Experts of a small language model.
Size: 11 layers, width 96, vocabulary 1419, 5.03M parameters.
Training: a variant of Adam for the experts, 220M tokens, 4968 steps.
Below are experts of layer 6 (counted from 0) of a mixture-of-experts language model. Rows are named router (the router's row for the expert), up (a neuron's input weights, with its number), down (a neuron's output weights, with its number) and show model dimensions 48-95. Each number is 50 + 10 x the weight over its row's rms, rounded and kept within 0 to 99.
Before each expert's rows: "mostly gets" lists some tokens that are sent to it at least half of the time. This comes from a sample of Wikipedia text that the model never trained on.

# expert 3
mostly gets: " had", " were", " has", " have", " been", " is"
router:37 56 52 63 53 64 63 59 38 36 40 64 35 58 54 40 64 43 38 59 38 55 58 67 41 55 61 63 38 47 48 62 58 63 50 63 56 62 57 62 49 38 58 45 62 53 43 38
up34:46 73 48 62 41 58 52 33 44 36 58 49 43 48 51 63 56 54 28 56 60 64 41 45 70 50 39 57 47 39 38 48 53 44 48 55 44 46 40 50 50 41 47 54 74 52 46 57
down34:67 61 43 33 49 50 39 49 63 56 44 36 52 58 44 48 41 43 37 47 38 45 45 54 58 45 41 29 54 49 53 53 67 61 39 59 59 59 56 48 50 30 69 57 47 69 57 56
up35:37 49 43 48 33 46 63 35 32 60 58 58 39 44 55 38 66 28 76 55 37 70 48 66 54 49 49 57 33 48 31 53 48 56 52 53 59 56 52 59 60 45 60 47 38 47 49 43
down35:56 54 40 65 30 34 38 45 63 47 38 52 56 45 27 45 30 54 43 31 38 44 42 51 42 67 50 50 51 54 45 54 51 41 39 71 48 52 43 43 43 52 44 66 38 57 45 60
up36:44 61 56 43 56 63 44 33 34 54 57 59 52 62 50 47 65 54 38 51 49 42 67 51 71 51 28 56 37 62 44 61 51 65 60 62 44 51 40 55 55 40 53 43 53 41 50 34
down36:58 45 40 57 53 40 33 39 54 34 55 45 53 48 27 47 44 46 39 53 41 59 52 62 44 54 24 51 41 30 47 33 50 55 66 45 62 58 59 52 30 35 45 47 48 47 46 49
up37:44 56 58 60 45 51 53 64 59 41 53 47 57 50 51 52 45 58 32 45 29 33 38 46 55 50 57 67 42 38 46 59 53 60 37 44 30 54 50 57 54 45 65 36 47 50 45 49
down37:63 44 41 51 51 47 48 60 49 35 67 19 46 67 50 61 61 45 51 46 47 67 52 51 46 48 38 45 50 60 51 35 62 63 36 53 60 54 27 47 53 53 42 36 32 53 35 43
up38:48 54 22 45 41 48 47 53 67 37 39 75 57 49 47 50 51 39 43 22 44 70 36 47 38 56 45 44 45 43 54 55 63 54 49 66 59 58 48 52 49 43 82 48 38 67 67 50
down38:53 48 53 33 57 34 53 43 54 39 47 22 53 47 48 46 47 37 63 45 49 40 40 40 49 33 54 67 47 57 54 37 39 52 42 37 66 42 58 59 55 65 39 50 44 56 33 42
up39:48 48 55 53 60 47 51 58 40 45 38 60 65 75 64 49 53 57 53 70 43 59 44 55 43 49 68 46 27 60 52 70 51 42 45 63 22 37 36 51 45 35 56 37 50 30 36 55
down39:50 56 43 66 45 56 65 49 64 50 57 44 43 43 42 62 44 37 52 30 43 46 45 50 34 42 57 66 54 57 47 80 57 47 49 46 48 63 46 71 58 44 49 47 57 37 42 72
up40:48 45 44 46 58 58 59 47 41 53 50 70 54 40 52 40 42 53 64 40 29 64 48 82 64 53 51 63 53 40 59 55 43 60 47 67 45 55 47 60 56 57 43 57 56 51 66 52
down40:33 58 50 68 58 44 50 58 63 58 59 53 33 51 37 41 53 63 44 38 42 42 49 48 44 32 46 28 66 51 38 42 55 40 59 33 41 33 57 58 60 43 53 59 42 48 55 49
up41:35 57 58 49 44 39 46 55 69 45 44 46 62 26 56 46 48 52 59 37 21 34 40 55 49 56 58 67 50 57 57 63 55 45 45 38 45 53 54 32 57 41 57 52 54 47 59 55
down41:71 33 33 53 53 40 55 59 40 62 52 38 47 57 48 55 43 40 42 69 48 45 47 49 48 49 40 36 57 53 54 47 28 42 40 31 53 43 38 40 45 56 55 30 59 73 60 38
up42:57 44 46 38 64 70 55 67 49 57 48 63 57 59 45 35 53 57 53 73 42 42 48 49 33 57 53 55 21 37 48 39 37 52 56 38 49 62 58 26 29 31 45 53 41 63 47 61
down42:39 62 57 67 38 63 26 50 45 73 56 42 47 53 46 60 64 42 48 59 45 45 41 56 52 50 63 52 58 39 52 47 57 46 41 57 54 45 66 79 55 64 61 46 52 64 58 58
up43:59 70 44 34 42 41 35 58 41 48 53 50 58 24 61 49 53 41 27 47 36 55 58 54 59 61 38 51 54 42 53 63 39 41 55 36 53 51 48 41 54 57 58 77 61 45 71 26
down43:63 33 52 36 46 56 27 62 56 62 66 45 49 46 36 58 56 48 48 57 38 33 61 45 30 46 46 47 52 53 49 41 50 53 57 46 55 49 44 42 36 50 41 43 51 55 39 52
up44:42 56 42 42 52 70 53 56 43 44 57 47 40 58 66 52 46 62 67 57 49 64 47 33 35 50 47 47 57 50 56 38 42 50 35 40 62 64 52 57 48 56 62 35 57 51 59 68
down44:39 52 54 49 55 43 58 55 46 33 39 53 41 52 68 44 37 46 54 46 34 38 58 60 58 57 55 56 51 38 45 58 53 60 49 62 64 42 50 59 33 48 44 53 62 59 48 61
up45:73 49 33 55 44 64 62 72 46 50 54 49 46 50 58 42 50 49 50 61 50 53 53 47 40 68 63 62 52 42 52 58 60 59 54 52 55 67 55 55 25 61 35 57 58 42 64 37
down45:46 57 48 57 42 51 40 49 54 45 34 64 30 54 58 34 41 51 70 49 52 33 49 61 66 58 62 44 56 39 29 47 45 48 44 36 57 32 68 36 47 42 49 43 58 71 49 48
up46:63 76 67 42 56 63 56 57 42 58 49 55 48 36 38 47 55 46 61 33 55 39 56 60 51 60 69 66 57 42 60 57 56 60 57 58 42 46 35 49 63 61 58 43 44 41 60 40
down46:52 42 51 50 43 29 32 54 50 63 59 50 54 45 50 50 47 50 28 55 51 72 47 43 41 57 39 50 59 57 44 40 37 45 53 43 63 50 25 54 50 50 43 53 44 49 29 66
up47:54 58 47 55 40 44 50 47 51 44 59 39 31 46 57 39 70 50 56 46 55 67 32 40 50 44 54 56 69 61 43 58 51 51 67 66 56 67 67 62 36 42 44 49 44 46 47 46
down47:46 51 48 46 43 44 65 57 23 39 48 53 46 48 66 46 56 39 52 49 52 57 45 47 52 61 61 48 26 58 52 50 57 51 41 75 54 45 56 42 56 45 73 48 56 60 63 52
up48:39 47 69 62 39 41 41 67 40 59 49 54 46 50 55 49 49 67 47 65 43 33 39 53 53 53 61 53 46 47 62 46 66 51 56 37 60 56 61 44 46 41 54 45 43 62 42 55
down48:40 46 53 42 65 30 57 51 74 53 66 55 40 47 44 44 39 58 47 45 46 51 66 39 53 44 27 48 48 64 47 25 45 38 59 54 45 52 46 38 40 54 27 44 58 36 45 64
up49:57 61 46 34 54 56 48 18 50 47 47 33 57 50 58 35 55 37 48 51 51 43 57 58 48 33 57 62 55 52 59 63 56 39 42 53 38 53 60 70 51 57 53 51 55 59 58 37
down49:65 37 43 50 36 29 53 53 68 31 44 24 56 56 39 60 57 52 48 62 38 54 49 66 57 45 52 36 60 40 36 42 64 44 55 51 55 53 52 36 45 37 40 49 42 55 41 33
up50:48 70 45 65 59 61 52 53 25 52 38 74 34 58 53 34 64 42 47 52 32 61 37 60 44 50 56 59 51 49 52 50 63 65 54 51 45 60 35 64 61 57 49 51 66 55 50 34
down50:40 44 59 53 55 56 67 51 52 41 46 30 56 36 62 47 33 68 60 65 47 34 61 55 49 56 39 42 38 40 46 72 57 39 48 39 43 57 42 63 52 30 65 38 60 35 55 35

# expert 2
mostly gets: " ret", " pr", " ab", "|---", " inc", " bec"
router:40 58 50 62 53 64 62 62 42 36 42 62 38 48 55 38 63 38 42 65 38 49 63 61 38 59 62 60 37 55 44 64 49 62 51 60 50 64 46 60 50 41 63 47 62 55 47 35
up34:30 39 68 59 76 49 65 43 42 48 50 43 47 58 42 52 49 48 67 47 51 68 55 53 59 38 57 50 43 47 36 55 40 41 66 47 47 69 42 45 32 43 61 55 52 49 53 40
down34:58 33 42 36 33 52 35 59 47 53 51 56 49 47 50 50 61 39 30 61 60 40 23 51 35 44 47 46 57 51 41 53 51 58 66 47 69 55 52 59 54 44 38 52 46 41 38 45
up35:60 45 46 45 57 41 59 47 62 49 49 54 45 53 54 32 35 63 51 60 21 43 52 49 43 48 47 46 46 47 36 59 43 29 39 59 41 71 43 50 43 51 44 58 36 47 50 47
down35:42 61 63 50 45 41 51 42 50 48 51 51 43 51 24 32 53 59 41 43 52 54 53 43 46 44 38 40 38 51 61 71 39 47 53 56 60 46 40 65 70 68 38 50 24 46 59 52
up36:39 71 46 52 55 54 47 61 29 51 49 44 28 43 51 44 62 60 52 51 53 40 44 66 64 52 59 51 47 59 54 65 55 54 41 56 46 57 63 50 48 56 57 79 57 65 51 53
down36:43 34 36 51 53 55 34 58 52 56 75 32 55 57 45 42 50 37 49 54 37 52 44 42 50 55 38 43 56 63 60 41 60 45 41 44 61 58 56 34 55 65 61 69 48 62 36 56
up37:55 43 52 56 54 56 47 46 46 49 55 58 38 60 64 70 68 56 56 40 49 53 50 61 39 53 48 26 38 55 47 53 60 47 60 75 61 50 57 49 46 43 55 54 59 55 68 57
down37:31 48 46 63 61 33 60 55 64 69 41 26 46 44 42 48 55 58 43 51 47 64 53 39 48 48 46 60 40 46 63 57 44 53 44 37 55 60 38 45 58 55 49 48 54 32 47 41
up38:55 52 36 55 54 55 65 60 36 49 50 61 32 43 39 51 73 42 59 49 58 55 61 50 30 50 62 74 62 48 58 64 56 31 58 58 56 61 54 45 54 28 40 48 65 42 37 35
down38:45 59 43 60 48 57 42 62 49 48 40 56 55 35 65 61 70 62 74 50 48 59 58 72 36 51 63 44 59 25 59 40 57 36 52 64 53 48 46 49 44 52 55 40 55 59 53 39
up39:30 45 66 54 55 56 38 46 43 45 55 65 44 27 30 54 69 59 39 46 45 50 27 50 43 41 45 50 52 51 41 61 46 69 49 49 55 64 50 45 43 48 61 49 53 31 39 55
down39:67 49 40 46 43 34 53 69 59 34 40 42 54 45 49 48 62 55 30 59 37 49 42 40 51 58 60 45 36 55 49 60 58 36 56 46 39 62 46 46 54 53 42 52 52 52 77 48
up40:49 43 65 67 46 59 57 43 42 50 62 70 32 52 40 59 54 30 61 57 37 57 50 47 43 39 34 54 54 41 52 55 38 57 54 47 42 41 61 68 38 53 70 48 46 53 40 45
down40:62 54 42 60 38 47 44 54 51 28 44 29 45 68 55 38 62 59 40 44 52 62 31 29 58 56 54 60 49 56 46 50 42 47 50 48 61 64 47 51 50 69 60 55 37 54 47 36
up41:48 56 63 65 44 34 45 47 54 59 46 70 54 41 37 57 38 41 53 69 50 82 59 70 44 47 33 28 47 43 43 66 54 46 47 58 55 50 38 53 49 54 40 43 56 47 54 49
down41:68 48 36 46 42 41 41 62 46 59 61 48 46 54 44 41 38 49 39 55 41 37 38 39 49 48 52 74 62 57 40 45 42 61 52 54 62 66 58 50 42 37 44 45 36 56 56 54
up42:41 46 41 54 48 50 58 42 60 55 52 53 56 73 60 58 57 80 62 61 48 45 33 50 46 37 51 50 59 54 41 41 63 58 55 49 66 47 65 25 43 36 41 45 63 33 49 61
down42:43 30 59 50 37 36 30 52 46 55 52 45 34 42 40 51 44 37 28 37 46 52 43 38 45 48 45 45 52 48 49 49 39 39 47 38 52 54 51 39 50 71 43 68 54 57 51 51
up43:51 38 47 48 36 59 46 59 39 47 73 42 38 51 40 55 58 64 38 58 44 45 47 44 51 44 61 43 43 59 43 37 40 55 44 45 45 51 38 39 47 55 40 58 54 47 36 53
down43:39 54 55 51 59 69 58 53 40 44 51 47 36 47 48 69 37 51 35 43 48 58 47 29 34 41 51 63 41 39 56 50 45 55 61 45 54 57 50 56 68 46 36 81 45 46 58 56
up44:41 65 47 58 48 57 48 46 64 47 58 40 57 40 64 42 64 52 58 56 58 49 60 48 50 38 61 48 65 56 50 48 62 67 49 54 38 41 82 64 61 60 62 66 62 67 48 54
down44:69 43 46 68 45 55 48 56 40 48 41 40 56 38 49 38 40 39 45 64 42 53 80 49 71 45 32 54 47 41 48 49 32 58 47 50 49 40 61 50 47 28 60 51 54 61 63 51
up45:54 55 58 70 43 66 56 54 50 48 65 55 49 39 44 36 59 56 68 47 33 59 37 57 59 42 47 58 53 58 80 53 47 37 38 50 44 65 52 60 46 61 52 56 38 65 57 59
down45:55 64 57 41 53 61 53 49 37 57 52 62 54 48 25 67 47 68 52 45 49 59 63 51 60 58 53 47 46 50 54 55 48 52 44 39 44 43 59 50 57 35 51 74 46 44 43 59
up46:53 56 31 46 48 58 56 57 36 50 44 35 31 34 48 40 70 46 42 37 45 60 53 58 50 39 42 49 61 64 53 45 44 64 46 42 63 51 49 44 50 57 34 45 74 47 54 35
down46:39 38 48 54 43 42 34 34 56 38 50 61 32 37 66 52 48 62 75 56 45 52 51 44 40 54 62 65 39 38 46 51 46 48 52 61 58 32 42 50 56 34 46 58 52 47 53 45
up47:42 46 58 51 30 49 38 53 41 41 31 51 65 59 61 48 45 43 41 49 52 32 42 53 40 49 51 52 36 65 61 65 61 48 60 72 50 62 47 60 30 56 69 54 57 42 39 41
down47:54 48 44 52 62 63 66 68 39 57 47 49 33 56 47 49 63 33 60 52 39 51 55 56 56 43 39 69 53 50 64 65 64 41 38 47 50 47 47 65 52 44 57 47 40 47 64 59
up48:53 52 66 48 69 55 28 47 50 45 46 42 48 60 40 34 71 53 50 50 46 35 52 58 40 43 55 50 33 37 52 62 55 64 52 49 50 55 39 56 69 69 75 46 57 46 53 40
down48:47 60 43 44 56 38 57 57 55 44 50 56 44 34 72 52 41 54 51 43 51 54 41 31 51 57 40 57 68 60 47 55 79 53 57 49 36 55 64 46 36 51 35 31 49 39 46 42
up49:40 59 53 61 49 58 45 42 55 51 41 44 48 41 59 53 61 57 59 66 42 51 53 72 51 43 53 42 57 40 35 52 54 53 66 52 52 57 67 50 47 46 28 65 52 67 48 56
down49:50 56 60 53 53 39 61 45 49 45 58 52 43 25 56 59 62 46 56 42 52 51 38 34 46 63 39 38 46 55 53 51 29 47 37 28 57 59 52 24 73 56 57 40 58 44 53 59
up50:44 53 49 40 62 67 60 54 47 51 47 47 61 75 70 63 36 49 63 33 45 49 55 61 73 39 60 39 38 55 61 43 41 33 39 45 51 68 43 52 48 65 56 60 42 44 52 53
down50:57 37 38 36 47 45 46 35 34 55 48 65 45 52 60 49 39 33 49 52 36 36 45 48 46 49 50 55 55 64 42 47 54 42 49 45 54 69 54 65 39 38 35 46 56 56 57 54

# expert 0
mostly gets: " de", " d", " after", " te", " Sp", " Comm"
router:37 59 48 62 58 65 60 56 37 37 45 65 39 62 60 44 62 39 42 58 37 56 58 64 39 57 57 58 38 41 42 63 62 67 47 67 55 64 55 61 45 38 59 45 63 55 53 37
up34:47 43 45 58 38 46 33 42 49 43 37 72 49 56 49 52 51 38 42 53 64 45 62 53 53 34 47 57 17 29 58 58 54 47 53 52 39 62 63 38 55 53 63 48 55 61 51 57
down34:48 63 36 52 49 59 55 31 50 70 32 40 58 52 68 56 34 39 47 58 41 32 55 53 52 36 57 58 56 56 51 31 60 41 52 51 54 44 66 47 48 41 46 38 46 50 58 54
up35:52 54 52 49 66 49 50 43 43 56 56 47 53 43 49 32 64 23 55 61 39 67 62 52 51 62 35 59 59 49 64 54 44 47 43 35 43 56 45 65 48 67 42 52 46 64 36 43
down35:54 43 61 34 42 50 49 66 75 59 50 40 54 56 31 63 65 61 43 60 57 36 50 42 44 53 38 41 55 43 46 42 48 48 56 37 35 57 59 39 56 56 49 53 48 57 52 47
up36:60 55 60 42 48 37 70 49 54 59 58 57 57 50 41 51 60 31 44 67 31 42 55 52 48 53 73 43 63 65 45 39 67 40 37 40 55 64 37 47 51 54 53 52 61 61 52 44
down36:52 44 41 57 49 57 30 49 48 56 49 37 52 32 43 32 46 61 27 39 54 53 57 54 59 57 52 40 42 38 44 54 57 46 54 51 54 56 44 40 54 41 58 62 55 31 41 57
up37:53 27 56 59 53 56 40 42 63 45 41 33 52 51 54 28 61 62 48 59 34 37 37 49 45 50 48 61 44 60 52 41 41 29 58 53 56 43 50 28 39 45 40 30 61 39 43 42
down37:61 56 36 46 43 32 47 65 51 60 61 54 47 31 30 48 53 42 44 37 50 62 52 38 40 56 43 43 66 49 52 41 46 53 48 27 68 59 52 54 54 71 33 58 51 53 44 49
up38:55 70 45 48 42 56 54 58 34 49 47 67 30 35 50 51 50 43 33 41 35 66 70 33 56 54 53 61 60 64 44 51 52 57 54 49 56 55 72 44 34 49 40 62 58 53 44 37
down38:59 59 67 43 36 47 26 62 49 58 56 66 34 54 32 60 53 49 61 36 54 51 49 54 58 55 41 57 42 46 56 41 54 49 46 45 47 43 47 41 57 69 57 46 51 53 45 22
up39:36 38 59 38 52 57 44 58 29 52 33 42 64 73 61 59 48 48 56 49 37 41 49 54 37 59 46 41 44 50 61 61 57 37 55 43 43 49 54 69 63 61 56 33 53 30 50 42
down39:63 52 43 65 31 44 46 56 40 52 38 39 55 58 38 41 54 56 39 49 55 53 40 54 46 55 56 44 52 45 44 52 52 56 53 55 57 67 56 25 39 59 48 78 48 46 43 60
up40:47 39 34 52 43 56 60 49 44 56 60 57 55 48 55 44 52 62 48 47 43 45 48 58 57 49 32 54 45 46 50 51 59 41 38 37 31 62 53 51 63 43 68 69 57 56 53 43
down40:55 59 45 41 52 72 29 55 46 54 48 64 52 68 57 51 40 43 45 55 43 59 57 59 55 68 39 39 43 48 40 47 42 58 38 58 39 40 34 56 44 54 62 58 35 56 49 50
up41:43 54 64 55 39 42 56 68 55 55 41 50 53 55 56 55 75 23 44 49 47 63 50 54 63 42 53 54 48 32 52 58 48 45 59 50 65 53 43 54 52 62 55 50 54 51 60 44
down41:54 42 53 62 51 55 54 62 44 44 31 53 46 60 36 40 54 56 66 42 49 48 56 44 42 38 60 65 41 51 56 44 54 49 56 73 62 50 52 58 51 41 39 51 63 31 50 47
up42:29 69 34 44 47 52 68 56 42 62 62 53 24 31 54 44 59 45 34 48 31 61 43 54 39 45 55 31 40 58 47 59 47 57 63 39 44 43 48 65 46 55 43 41 46 54 56 43
down42:56 39 48 45 50 42 41 48 52 35 54 33 42 43 44 51 41 39 63 48 55 42 54 73 46 52 58 51 47 49 57 57 67 44 38 59 58 46 58 54 55 41 45 44 61 53 77 52
up43:57 40 61 55 53 62 34 66 45 48 62 41 46 51 40 29 67 48 32 42 30 50 54 71 41 46 30 65 50 71 59 40 51 51 40 42 43 41 31 43 40 56 60 56 40 39 47 64
down43:48 37 49 38 48 44 55 57 59 57 47 58 49 59 37 71 64 51 26 46 50 36 49 54 70 64 52 52 46 53 41 44 34 52 70 55 58 74 59 44 58 43 48 51 50 54 44 58
up44:52 48 52 50 37 71 36 48 45 51 44 64 23 43 39 44 49 44 51 50 46 34 61 40 48 47 53 56 49 47 63 46 46 53 62 54 40 65 62 36 46 37 37 49 69 46 47 53
down44:41 61 55 54 35 54 61 59 60 54 46 61 56 54 47 49 39 30 45 56 62 51 36 48 69 49 47 67 61 54 59 56 56 61 70 40 60 50 55 68 55 55 61 38 55 55 50 55
up45:66 66 51 50 53 44 63 51 47 39 54 49 42 57 32 28 62 48 44 52 44 46 45 67 51 58 42 43 52 59 63 48 37 32 51 51 53 54 35 53 76 57 70 55 51 34 49 50
down45:50 40 48 41 48 79 43 56 41 47 57 43 53 30 43 49 56 54 29 20 57 62 42 47 45 49 49 46 52 48 54 46 54 48 46 67 60 39 40 43 49 57 34 43 51 48 35 53
up46:47 39 70 51 40 58 40 58 48 49 54 64 72 34 46 42 57 58 47 60 52 42 37 72 58 48 63 73 58 43 40 47 49 62 36 35 34 57 51 46 55 42 44 59 45 41 34 48
down46:46 57 49 48 42 47 37 56 40 67 42 48 50 53 54 48 55 64 48 45 47 60 36 43 59 54 55 51 50 48 62 49 57 37 60 55 79 47 49 42 47 46 48 50 45 47 56 40
up47:60 51 60 58 50 61 75 48 31 48 60 59 50 49 44 57 45 54 51 53 47 45 47 33 29 59 52 36 57 64 51 45 43 50 53 55 49 63 45 44 50 57 47 37 39 55 59 65
down47:58 36 64 54 68 48 58 73 74 34 52 52 59 40 49 57 61 65 66 55 52 59 32 48 49 51 45 72 42 48 65 48 57 38 51 45 48 50 54 51 53 52 55 59 67 63 46 59
up48:51 56 46 54 45 52 53 38 45 50 40 48 37 44 65 50 52 38 50 83 49 52 41 43 41 64 41 39 45 65 69 41 53 57 48 51 68 50 45 35 62 53 60 54 66 45 42 48
down48:49 22 54 37 28 39 49 67 62 58 52 52 61 56 52 54 50 42 56 34 72 49 52 50 47 54 57 57 50 41 47 61 46 26 56 40 42 46 56 50 44 62 65 51 40 45 50 62
up49:50 51 52 63 45 55 39 41 50 42 44 54 65 62 34 43 33 52 37 39 52 40 41 67 51 45 46 62 42 31 33 52 47 50 54 49 50 51 38 47 44 40 58 46 50 52 41 35
down49:37 57 64 59 29 54 64 60 30 59 53 59 49 52 38 55 55 54 35 63 49 45 40 63 60 44 49 30 68 44 49 65 42 53 55 61 54 44 58 57 52 53 70 55 41 44 64 29
up50:31 69 48 47 47 48 47 44 39 55 44 75 51 38 30 54 52 38 43 46 51 44 54 75 51 62 52 25 43 32 42 50 60 52 35 55 47 50 60 54 60 70 55 41 41 56 45 54
down50:71 46 56 68 47 30 50 43 55 50 56 33 55 60 66 45 62 45 38 67 55 53 37 36 43 46 55 59 56 49 56 49 61 67 75 57 58 30 47 39 40 45 48 56 53 57 59 54

# expert 1
mostly gets: " her", " Pro", " pro", "ootball", " sub", " play"
router:34 53 52 63 54 63 63 50 43 36 42 62 36 51 59 39 61 42 39 57 37 61 61 65 42 58 60 64 33 52 42 63 53 64 50 58 52 64 44 57 47 35 63 50 63 55 50 37
up34:35 54 49 55 34 49 47 40 27 60 50 46 55 43 45 42 70 57 46 37 33 71 59 64 50 51 53 45 59 54 57 59 52 57 47 42 51 67 50 47 47 22 36 66 58 55 55 55
down34:56 42 61 62 54 51 65 38 46 33 66 32 39 66 53 56 32 45 62 44 71 38 63 54 47 52 63 54 38 70 44 45 59 42 50 67 46 49 53 23 62 63 46 55 39 49 52 42
up35:44 43 49 52 35 49 49 44 42 51 52 46 48 30 64 63 47 47 70 60 61 44 53 49 65 60 44 62 51 31 25 61 63 63 79 46 43 59 49 52 46 56 55 43 54 48 54 30
down35:61 41 47 50 51 57 53 43 45 66 56 64 62 64 34 42 45 51 62 37 47 46 53 50 48 34 50 42 41 59 54 30 61 32 43 41 56 46 66 54 61 40 54 53 55 49 70 55
up36:61 61 45 46 52 48 69 29 44 53 66 51 45 50 57 32 66 36 44 65 54 58 66 41 39 57 48 52 50 59 63 52 62 58 47 38 35 58 64 57 39 51 65 62 61 58 45 38
down36:58 52 50 51 64 63 41 63 53 39 49 52 42 61 76 49 60 48 59 56 47 62 29 60 66 46 72 38 62 47 54 49 51 55 50 57 56 52 43 44 58 36 59 59 49 69 65 73
up37:51 38 53 52 46 42 59 39 64 49 38 53 50 36 58 56 62 42 39 56 38 41 66 62 61 56 51 47 44 46 51 54 47 45 64 45 66 54 68 44 53 42 61 44 56 62 55 42
down37:26 61 51 64 60 47 39 53 70 45 48 39 60 53 33 43 38 80 55 55 40 50 43 48 88 50 55 57 53 51 45 53 50 61 49 45 48 53 36 67 42 27 56 44 44 52 60 45
up38:53 53 61 54 38 56 57 52 45 51 41 48 43 47 35 41 49 55 43 47 43 36 47 62 30 39 53 79 61 47 34 56 65 54 57 65 58 60 57 33 59 54 43 40 63 53 45 53
down38:52 46 40 49 58 33 57 52 47 56 51 53 45 54 41 52 52 47 48 35 63 62 62 28 50 61 66 44 36 55 64 60 41 49 46 32 54 57 36 53 55 56 42 60 45 52 40 43
up39:48 43 64 47 58 60 55 67 63 43 70 57 37 46 51 61 51 67 73 51 44 62 48 40 51 62 67 50 47 55 47 51 56 48 33 54 57 55 47 69 43 61 65 47 40 36 48 66
down39:65 57 51 55 54 23 47 37 62 50 41 61 45 54 49 46 48 71 52 56 49 37 58 32 51 68 63 39 60 44 62 57 57 36 44 52 31 48 21 60 46 35 36 45 67 52 58 56
up40:32 64 46 59 41 43 52 44 52 44 41 56 52 61 52 63 57 49 43 46 55 55 47 59 51 54 40 25 43 42 41 65 79 61 55 40 49 48 51 62 51 67 44 51 65 54 59 39
down40:51 40 65 25 48 62 57 51 50 55 52 73 54 44 50 59 59 64 44 51 63 39 43 48 42 41 23 56 56 58 46 28 50 61 50 61 65 42 43 53 67 42 46 43 50 55 47 59
up41:46 64 48 48 45 48 41 47 37 54 62 50 40 39 62 50 52 53 39 53 40 51 35 48 56 66 41 37 52 54 47 50 48 42 46 33 60 44 62 68 37 63 47 67 57 62 54 33
down41:47 56 43 48 40 49 61 60 50 37 36 49 48 74 37 41 19 62 56 49 45 45 45 66 44 48 55 60 42 56 44 56 57 54 42 53 32 56 39 56 50 45 42 43 46 51 46 50
up42:68 54 49 39 39 46 31 39 50 46 46 36 60 51 65 54 53 57 52 47 46 37 49 44 58 47 54 57 27 50 51 68 59 61 54 55 55 64 34 66 42 55 54 50 54 37 42 44
down42:59 44 35 50 47 35 43 67 62 53 54 33 44 58 44 45 48 57 30 49 51 36 33 49 42 49 42 43 57 47 49 50 42 40 52 51 58 41 40 49 50 72 43 54 41 48 55 58
up43:50 34 60 48 52 73 47 45 53 54 53 54 49 43 66 52 49 58 46 74 44 44 42 57 47 44 47 53 57 68 68 44 45 47 34 49 53 55 53 49 40 37 37 52 58 41 47 54
down43:46 53 43 51 72 29 56 49 41 50 48 66 50 37 45 49 38 51 46 61 47 49 49 55 37 41 54 69 59 63 41 49 69 66 50 42 30 34 49 56 35 60 77 54 46 59 62 61
up44:54 45 48 43 49 61 47 61 43 41 55 51 53 44 27 48 52 52 30 58 37 50 55 54 44 51 63 34 48 63 39 49 44 44 48 43 48 50 39 65 44 66 50 53 66 47 47 54
down44:56 53 65 59 65 50 40 59 39 53 56 64 54 54 62 54 58 50 59 36 67 59 54 48 40 57 43 48 47 52 69 48 48 60 51 54 48 55 59 54 63 51 47 48 41 58 51 80
up45:38 31 50 72 58 62 66 50 43 53 49 47 49 34 50 46 50 55 50 41 60 34 52 44 42 47 30 49 50 50 61 58 45 57 55 58 39 54 41 54 43 54 41 42 51 40 46 43
down45:52 49 69 46 57 53 47 43 42 24 66 56 47 58 55 54 53 38 58 45 55 42 63 52 46 58 61 63 55 46 32 68 61 67 39 55 41 54 52 37 50 46 60 62 51 48 42 38
up46:37 38 44 51 70 44 62 53 52 53 46 50 64 55 48 52 60 35 43 59 41 39 50 59 42 44 41 39 46 46 54 53 64 53 31 65 58 58 43 62 46 40 50 49 36 53 75 54
down46:50 54 40 44 41 42 34 63 36 46 65 48 44 39 36 48 58 58 37 39 50 59 55 44 65 56 43 49 40 57 43 58 44 53 75 32 66 44 45 45 51 65 63 54 54 50 34 58
up47:63 54 60 55 50 43 41 45 51 51 74 68 39 57 59 30 61 54 34 48 48 57 54 48 58 60 51 43 46 58 57 37 46 58 45 60 56 44 44 71 53 31 47 29 61 51 62 52
down47:54 76 63 52 44 55 46 68 47 46 55 41 39 52 48 46 41 49 40 52 52 47 37 58 40 44 53 58 39 34 36 44 47 55 56 34 43 61 52 47 49 53 45 51 72 54 43 56
up48:33 41 38 36 39 63 54 69 48 48 58 56 47 40 51 54 50 68 54 53 62 51 66 59 51 36 48 59 40 50 43 71 62 54 53 52 52 47 56 35 53 49 45 41 53 70 57 53
down48:66 57 53 50 62 47 75 37 37 50 54 46 36 58 51 58 39 46 35 52 52 49 34 42 49 58 56 44 34 44 59 48 32 45 37 48 46 43 53 63 51 41 60 72 38 31 53 44
up49:57 65 46 47 33 53 39 59 53 69 48 52 64 60 47 46 49 51 69 62 58 27 50 34 41 45 53 46 60 66 40 43 52 62 58 62 56 40 43 65 58 56 51 45 53 30 48 55
down49:65 34 40 41 49 27 43 60 63 57 53 44 45 46 51 49 45 50 26 35 50 51 38 50 38 45 51 51 55 47 53 46 53 39 66 43 63 55 48 41 53 70 39 51 48 53 35 45
up50:47 50 67 58 51 42 58 48 53 48 41 49 50 47 46 49 60 32 31 67 37 51 64 53 52 58 55 34 40 63 51 69 53 76 50 46 58 43 49 42 41 56 54 34 49 43 23 45
down50:63 38 31 56 60 46 48 53 41 54 52 50 53 47 67 36 40 46 61 44 39 48 52 51 55 50 41 48 54 55 52 48 69 54 48 72 45 55 50 88 73 39 52 39 55 38 49 65